Weights of a small mixture-of-experts language model, trained from scratch on English Wikipedia: 168M parameters, 4376 steps.
Below are experts of layer 3 (counted from 0) of a mixture-of-experts language model. Rows are named router (the router's row for the expert) and show model dimensions 192-255. Each number is 128 + 32 x the weight over its row's rms, rounded and kept within 0 to 255. Numbers have three digits each.
After each expert's rows: "comes after" lists some tokens at least twice as common just before its tokens as in all text. This comes from a sample of Wikipedia text that the model never trained on. Tokens count by the router's weight.

# expert 4
router:121149098186066137071090132140143171106173133135124163125104029121080125120147175102150142168123121083132113151099148121094109044140112152065138125141120193102139101116141135067136139137082119
comes after: " |", ";", " USA", ":", "|", "',"

# expert 44
router:138160077148119207106245164130091128108125119121100116115125140155167093100162122097126142054148108110103113156098141151094160095163093178117101121088162106134148171092103123154185185118099113
comes after: "\n", " al", "\n ", " non", " co", " anti"

# expert 10
router:135174150162121120177201152149085214123108171109137125120124145120084092177126142127139134112156091097134150116102110140173141141124083144114099129123171152079061134137145144151110083088157120
comes after: " the", " a", " of", " and", " an", " The"

# expert 27
router:173200079150102181081175125125108168177114172112151102155163127105141078085165090101183040141131071143134137125125159188084104145135155111111094190103126087110117152079150066073177232108121116
comes after: ",", "s", "),", "\"", "\",", " life"

# expert 40
router:145155131113136142078124119118099153150123157071118140149134111180128137093124150100122086106158057124111142111095152165118093077127102122105124117121114118146104115099097071131161137136152132
comes after: "\n", " |", ".", ")", "==", " ="

# expert 7
router:149191113118153165085151148097136213076155146155195116118130148141123109085152115146175099079113067103138097129127192170117158094157116138139101132133180144147117158123141129150136157093094093
comes after: " of", " in", " to", " for", " as", " with"

# expert 36
router:143154152177143106165149146096113134147143148117141138138173168204157159154118114106169112097106116123158081147107173101130153111130000113111104129110093176149163115109087121137180113121080127
comes after: "-", "°", ":", " •", " km", " UTC"

# expert 41
router:143173081140088097093172145168107154135156125134148175138153110174133049069182098126130127110135123095149116088133196143152142121165113110103088155091161156089129154122150117146130137067155135
comes after: ".", " /", "W", "-", " MPC", "E"

# expert 31
router:128185101165122158133135205110100132149109140071202147082169152129108056121169112108131116095137129091158103141122191148106120096168143145124072150124099083100133131098067113183157151120158058
comes after: ".", "–", " |", ":", ",", " ("

# expert 29
router:167106139153061160116121184188128208164148105065138146147135105166138152126142116108137131076160074093090117153143121131149115110116133129105116149095136158127138162123140117166138098081143152
comes after: ",", " in", " (", "–", " United", " the"

# expert 0
router:146143072128139118087186129108123117106147149063119141138147136126126083124165132103113143115151123129170106131123185151119054057156140179115114136112142152122136122047075116088133115123175140
comes after: " |", ";", "–", "|", " (", ":"

# expert 43
router:157151050131122185034102142125122146164140143143157168046163084100137099108109107102097113070140108108048102074108224126131125129167081140077132154103134192124114096138094109154127135126103096
comes after: "-", " was", " (", " were", " Binomial", ";"

# expert 5
router:142124102146128154127177137142108114131122141069123119123131114151149135132135113109130064094126070126139153079135138154083079085153124135133094147114143112132133171087119103165137148095066082
comes after: " ", ")", " 0", " 1", " —", "%"

# expert 39
router:138103046140170140112154156115089178127146166095127134143129107134103072057139108105172094168155105097127120098138125148084109101136172124093119120143102134164122152082088113125156115087081103
comes after: "\n", ")", "'", " bronze", "%", " such"